Below are experts of layer 6 (counted from 0) of a mixture-of-experts language model. Rows are named router (the router's row for the expert), gate (a neuron's input weights, with its number), up (a neuron's input weights, with its number), down (a neuron's output weights, with its number) and show model dimensions 0-223. Each number is 128 + 32 x the weight over its row's rms, rounded and kept within 0 to 255. Numbers have three digits each.
After each expert's rows: "raises" lists some tokens whose logits its average output raises strongly, later layers aside. This comes from a sample of Wikipedia text that the model never trained on.

# expert 55
router:125083191082133062124122148127155148184163170150116125102130127118165178131086101147164120117086140121124161156110122098180124163116098122169141100145126148101195095114112104160133121191206160130059167093139136078171160148089127151060128058103135133169136142085103133152134183106099123147211126143128124139192097111097170082133149156135144170083109149102153102171117175185118153112178130140131169111080170072112117174177147129156069146175110163080141119119086110113131134151112105135138088130121121146183133090107072095161109121119137143151116081149102101094159101116132053189146175037110147131089123130138047101120131093096098134116188093079155123121165128156107147148124
gate0:117113165175122119176127193129124103117169121165144089074133126214100113164090089150070102147092104150156126179151102138075078197097112125084141164110130120102132142164132123236088098137148164093153189097118171109150149083119150122146121166110111077109147085159125151090133119141082129125135075117156112168114122078107151163118144189085137151103118106128182102161100090100091168195110095116073170125094168168102165167152143129154121116074194148135147191118105103100119135108121142069148110097145119175154178110121096085224141117169095185150158111159124093144126150134101061103106127077136122162172139073125096119098141138115095115101152177128086080152120151134114116124127
up0:146109081137112219187144126178138092075082146137110151109127142120094096105103143124129095157122109164088085099112117146101159150136108156077102117144156079152091131066147167117166137113128054200131153093144145140110082121086069129156098122153108107093036174106122192141136159112103192152125161109074079117061156062179152112095117104112160103086148156154100085132165073115152138146102108120126083123087089144100156132179139130150129151132152162099159145062123087144167108110150172099139207130136158164105126098136132093103154138162113190062133121065061147146125145137121102148149145039181093175096132105119101174158121170115120134138136161124118136126134124130127115066132
down0:151090169095112127147111152115202146178110084106186114155106117111153125168138124139137133165142174099105156159130195127208141134142121176161112132093165122134193127142106110067161157114130167169119156120122157101055141139082124154123111117110106111161080129101164200160150134136099118120123117069144135167134041144122159163183158097150162178077125099185072184105092115203154126123095107115147169171089160109143143147142136110142149064109150155107124162099126109126135174123110101137069111046101142086167140130175136088102161105161149155149116123090128117092103136118111119113182197112182101141147124158118132127103134130187185078091137098188119081129134212127139161080171
raises: "am", "ant", "is"

# expert 48
router:107082127152150120166094109148135103124133136080103138151147134080092135105135159149132150108161077062134098104160126183057153140106068088114108104146105139159127122131157120112130119112110160116132144186136178116106124171162134174076095115187166158095156141096065134117162170189099170103115157132070103171124115150084183114113129150133130118142086103135077091144074167148055092125138147078142109160153143107176153109122133109113129102073117108112090134160134094107168145122074149186088166167160131168139071125232094064174088057123167112149097161167120165092106122113165155148142129113104163132118131093052146154155138148078100124158137191155078185106171142146168148105073
gate0:198116192095134140143150162169139136152138121102173132096178113115142078161159131134153104208120114172070187104149125151110118146167224123084098100161148167066139093131104092142120114169123105144132138124134119104128173188102119135138087153136129114094153149082131090116111176152130158102123143055201131111157148131107094113128129133151138169115079100148122166149087151141183124140103091169110094104110143095167180126197075156078091107120172095160107128104102159122186102128106160129178057066149162148105164142152071106118102010144142092184121126089128094113124128126156160165181063145130129099124193115136112175113161139156135078163147133085137120096108117157130108136122
up0:116091100144085100106136129130115135128160112137121103130103147082082119097168124170108156151185112077111111123090124151116109225141150137210130117131095128188108099107180123147129129062178139142125137087109141105203132174091116155074121068141088133096119118172145117069128143133125155176141157103101113112114146161102117130144184044158133090081136096121155114065108137131138082131102144148107078151097109141171135137138130113140086158084130080138086128141152174070152115084121149044136130086103134121136100142139123113141166100094111091187167191198159134107164137072157174101099126142113075103154139075155125136108207095143102077148150104058077088144114091122207158125146
down0:168131142134152085133111142091185122098093153166120133105167146196121180128136084094141151153062090119143101123115131176146159124036103157142120171105141130133081160136210096233089175091165117144107101098170164058159120125099125115140054107131077094081154126149163099176143118104129163152138119138146111115116092128118146137133094057097133112143103146149150092137149130113139137131105140098107100157150128116087173203139069153141138091140132128147104122123082103145086063134098143109137152153169126100041142167121120153139107161152058182206151147081094138123163142217138119158132178121145126132165103114138112124131151177165112188175143092102156147111142128145133159110197
raises: "rop", "ro", "ric", "r", "ra", "ri"

# expert 39
router:141108101104052090141107117072127079090159159092099167154083164103103167109132127172149088122149150137176105103139165113097141132127086173191132121125141147113135139155153115175136101108091093162185126193076112104126061133164139103129106154109104120128152144084216117149140162095120091143180201127119123105119200130127126157087158126145126095163080108124153122144152086113192121094129175198129116174132095122121137088167158134159081124168109137163148169122138143123143147100117113149156151070163157103130082131108136095144158145133081038209110177140086157134174166151134055166079121158148184130080166136173147138135154096198133140189127123139185145139118167127144082085143
gate0:161134092130069170106139104179130180148067110134090151128098121166159171140194145128095131129170129101120135120091142143088083068139149113113126108178134124160091130165120124138149125127137145124152072117082131145101139093089106172100127153130063130094178097133138149129117120149106081125157126138126129135142173126148062074128159225160136147196063143123129187116147118108171176107138149158083129171118076147110151164125113121070087133133158102073103102149127158145140153062123117157124185075099163135137114144121142175126086142131133163121117038169114192133144113133119114158095087123150118069189111055122065121143096147144113167197240136112167122129067117143171121125099
up0:107065177121110143147183117100141116173135110111100174131170165093165127125157107127107154154146143160118205110080147124160145169160144069173134088144118137101041112166119051064119126132091148090116124138094126161147095111152103127112118144173129070159119074145110110110118112144094135147139110102118130155083119129092208104133174136065144141192103168163143193117124100132076129163174147100097140091135189181066138142100140115098127142132113089097109134171139164109076124064099064076132153145101124142152215101131113141066128109128126164158105114123097130081078134157073051078119116147149131086087091173142112172159106113135103141135055125095115154186138134093106143106122
down0:173129165129164084123130160093112132160103127067142152108112131094161145141184133194141101175099124152086068120156116146182141146132167112165147085109126147146105159145115116176107084158140142070146124120131155189144131147110126122144120096069045159192055066188146103168172106138158063157122122121177092134141111119202170121142138154132184105121110177113116118135161116147154106059188075071126093187121087084105100117134091061115154128151125178113139140210134121093149150145122130120093095170155172085122147148161128124115071088090156156161168079157087139135116159147060113108103156129122127045095146106122129118155100103115150137124120111133115071113103151171081111177117
raises: "ce", "per", "h", "clud", "cess", "ver"

# expert 45
router:141105162128076069155099143160107112140143140145103106104094110180120165081124137186115151115112110130125187161188111158104127133086134102114119148134113140142122066124159130057149137145182127099132118152107084173139163150128138131101090169131114127076069139091128177203152079133102173084122172144088152134111152083114174065113122088135138084150123141165174134065099087114154101096118102180137165118115126155109166053191153137134112144128206167085082140162149134115107133162144084203116085133158194127088128099082125094137144175118138098160132175071180121139102123198109113177067074076177129146157135161092071103140129140109073107125135159114108088133174118115081114163120
gate0:136103133188142164150075136185104118111147133104122153091121176155130128109100088127135088142119152084119179112103169092086151144142140124137149084164085076185098150110123127104188119077148137092101136064118111129159126128182156111127161173136176101108144146176176150157154141105103083150142152143149136133107081118086135130145123043110134130122177157139147112093135129147142116109112135132092135073108171148099147062082136090118154156092091132143099138201135111142098128154164039157116128151138102083146169121188099154154148121161114062031152092062181111149093061060099099137156112130120100115135129114116187063141106103106146128114116089215133080107169137159158084078180
up0:145126130127095129097137105118121107114093163157130128190137090152119180125102157176090175117075177096144152130098120111120130143079122136083166070101157171108130116149187167130095123145138057089160200128157149130126102043166156132144128111116100108112105132094114125168075125156079132090163118143117126151149072127132089171133224081051147147158133170192131081101143073112129114128109109141108145116085152228077122160182123091189147100119168196092033172229145112129114107127079118151204100127103101123135168133135126143172179135118096079096092120100141107147086139143165115103128141095140158126088140137104137161121128136121138156148159110138093126116128138106137146126167
down0:182133186209159097173057165152098155103101207184147083068119121126134143155110101056140154197152157154121091130152140159080150106064078086157153160098077121134123140097136128136219182092088098163114161134128109160072143106118155134176101190151133140088113135115181119144159114100143138129163172144124153105107173140157132138145121122138103084109136144160140163196141120161073160172106121138137080171126122150108119106152112111143142180115115149162133119134106172115158096148116087175126154208099169129147123084144051084135146176114110098101148129087128102113099153138160112101142140098183135116159126146050083190067103138121103125179111130097124143171139120117125169165144
raises: "ort", "ect", "ist", "eat"

# expert 16
router:164190102172159132156159086084115133096088113094072083139162105136110124090108156175132134153094113126183108208164151123120169124193129113096103150150132118199106111101158082128141125135145147105165139062098146104111151149130080196143176128151143133128113133091090163113085091157163064170145104072127101097169139123116115085057102117181071056154131162161131105116155134177128150096116099139087134118146129137118152146152104140115128121093110106107104160120123136167130080063140115121136213144085175119105124106093114107069160142145065127172101069087155145069084103074119101156149110058137159193070162143079145151151124130136178134169091142119141128162178100082136139092138
gate0:131151123107152133070177178071150112129169125119133099091077127122188106118107124116159147074117166201093141118106136094125103177196178148144107153058096145119188141169114151152112126086157133142123141093102149137139134131178101119134136136099120191141183161115113116071115127141094115062173171081133157058090110137147146147095120150154125178044114172163113141133115090131138208123081104151100143140096119129126112118146176090125151172174146049096134094152137107139066136111138144103142142164096145163165076084150151134140123115104081183059123140127167139076138155067131115144144145106141079207132080100102131204154187128125167159120089067118132110117109136147115155072136
up0:158083138129124070150133113089127147153100120137183217118153138096112125156132164118137119121108100135133108076099155143116136084083100139137102070005155111124118117086131131097134118100130142081116133051141185123069139143098121172145140116114201140086142126160087137121093123192048129119145131131090118122151090125160143104102084139067093119136104074107196121173141108106152216107137082211153123108153122051145125080065161060081127114120141165098121158176135137122140160104118145101104160115109117118159098124092122146131147104075088104166144087102080123117161116112121168133161124128101123139118033149098154131139147098136153066148105192072147153132088138115151148139126
down0:142120118114091139174106163058197119166177121116137085153138081080105150147185151154112144209104111072091120127129120097131052144162139163109136115158157099142069106098156085178098154144146153149103095120172090147157098136159134132088141084173118171125129091113186131113111171115115120115119120109102138118121164157163108115178089149119136126141212056050180134102099172090149042108147150130127145105155086131130111156150132103103112099167143089181104131141113086096121144156053089153123142063114085125160177165135105162124162128145092134164191090165135136056117097111127094143188057155110149084109113156084134082133111149174120096154149120158148097124153084153110152107164
raises: "a", "ic", "it"

# expert 57
router:128171155130129050155154131086138107162142135109124092086164144130069162083132168154121148091114110126088121126137092141102192115109130178175114084099095114149112172078123153117158085132165070127166120126112158105053081098133122144084124162178148151171094183158042135104170116086138068110137138176131135127132088181078101149088109114185098164045158133162147114073135106158132147123072145171100158138090131138184098148165122100168108147092134140074119115170063156163110132135140079105168169174142154114104123108145153132095146092085127076096108155108078111082113153086143111153138165071141180171121136158177124112139173150126156086144183101152193121173143175112140125139167
gate0:169077162093107128086124068080115144136142118095171101174134128133127135124078185101156150151099082151189123187112141111188111109116118158124120108101186166125112215119133161126121126094147109109117130175110098096068119101173088116108116122122170146192197108120118156158179146126126171201123110138144129194106066169173095106123158150152106095101100148120089163142161124162184119104085153103122125096121159111181124107198043094054104153130169129109095155161152113173131135132112144162087127131093104079118151157097127169113159124102057126151148148052217185144116152125115116099135089134148117120141160069171164142129145131096129103133160166104149088154134156094117129067123
up0:093125186155082163089027173104106137144157114106168127096180111077126090166116126109149114167132101146088170112098189110076099153173111109086101113120140120111124140166072170125105150085154107134116130164118061121120111092147144177135104115133152116104123106201035127133065093148131110165103130075100161133151140133109151140151080103116096180160095146152118139158146140059145181180130073163109109115128131119141106113108079072122105153185156164114173048148086164102134088142148108081156148074105183181130150092108119096108202119090136158097104086099101122135092152160135112101119111158104124150153128107145126148135119127123088070120095226076097155103086096152148141117122
down0:075086102090071173150179057113125115082130093144102090183147156135150120175162122142140163174158099140042142119129147156103105091157118142204158161145105070091164132160109153161121085137189093094133148138093135073149103133095183115136110162123126154126150152156106118145049168123118103118118152112145158157171113072167186148099125136086139122130125127120183107171174147139081154131111125095099109099135130131218099142117151112107089145107098143157118218123141125140163080104116107150167118087128116133110092120180083111133074138065105122096165143142120114099151121182138145057116100162108197180085081154127096068117061145174120141115106116116156090196152120129117164088129
raises: "al", "ul", "at", "ed", "a"

# expert 8
router:103143135176103136115085150198111100110112103149127136117135127149097078152155106109082096121095124106067109109178099165123137067149092128092137145118148148118141074054141125161111170145119087143160170135130149107094193109106115170117116094098143188137139149158120147120133079190162116110140146165118076151166167072171170148127096080119130167105172092106162136129170108119090168105163122118146120084128186078170131119134123139145199147103150101171118153124205137125162150113129128199144110124176086129155112121143103151169133122102116134214115114097187161161094063156140074188137109063162134107066150132094141088109160174163111129108191147120109179109208178143059147149114
gate0:061072180098125173109152190193136084131130129136180119110167110101181120129103111068100156153127124096165120137127100153124103138142149147160154142086109119139156109115130135096141084081126094141108170084143090183094163145149156169104151127097145103099073127108063105139105106160087158101125117157138108194107115105147167118126008133074122180153139115160096084179097122098115094114170138139123156119091097159151165150090115013119125129156160118085115133147176159108090115161125103116099100130136110057089110110138145094118110119140143175107149129149169074137125168151111105137163212129135133100141124135134070169093153132159069091180199153124139157129201082085152138156142
up0:067190053103082104122116101115117172089099120164163211131133158106133163090121133141181147124078134127134171141185132118125147101116122184178104148094154158146109085119146133088117131120116164106088152123120121163197114192147120159124128108163138155131112122144077150092129110081153104129092186124152159097107166163160107214144110121126106077094033157122094157135142139101120102219111181130143087132205163148094107080116143167096067134069127153196072135128115155142093111143163114118176155085115179125121081113143117132135145183123125093194113173157152113207167119127136119169141127116127138144130091169148138119164191098135137153129109146189137134115130134129083149111180
down0:107176108079149154159099132128132159094094151147176157156128121138126103141102132128084092121110179094108135113117143107112152133095112184125100104151143158146118137132208137156125124197127084140155088145176167134119129122154160112148149094143252153141187184157120148162150134126136136112120121079146083164090087202198140139181104137087123120110078132153147122079151123129157116136095103138155134094169143126123076139102121109111167114167050144099113101135098104120085088167158163117131143099122132142099126143096215124122173088067076158095122146122081137129113172100090132128132186155104143052163140148139125119103092067124179090118154124052082133054101160199112185075128
raises: "re", "om", "ol", "ell"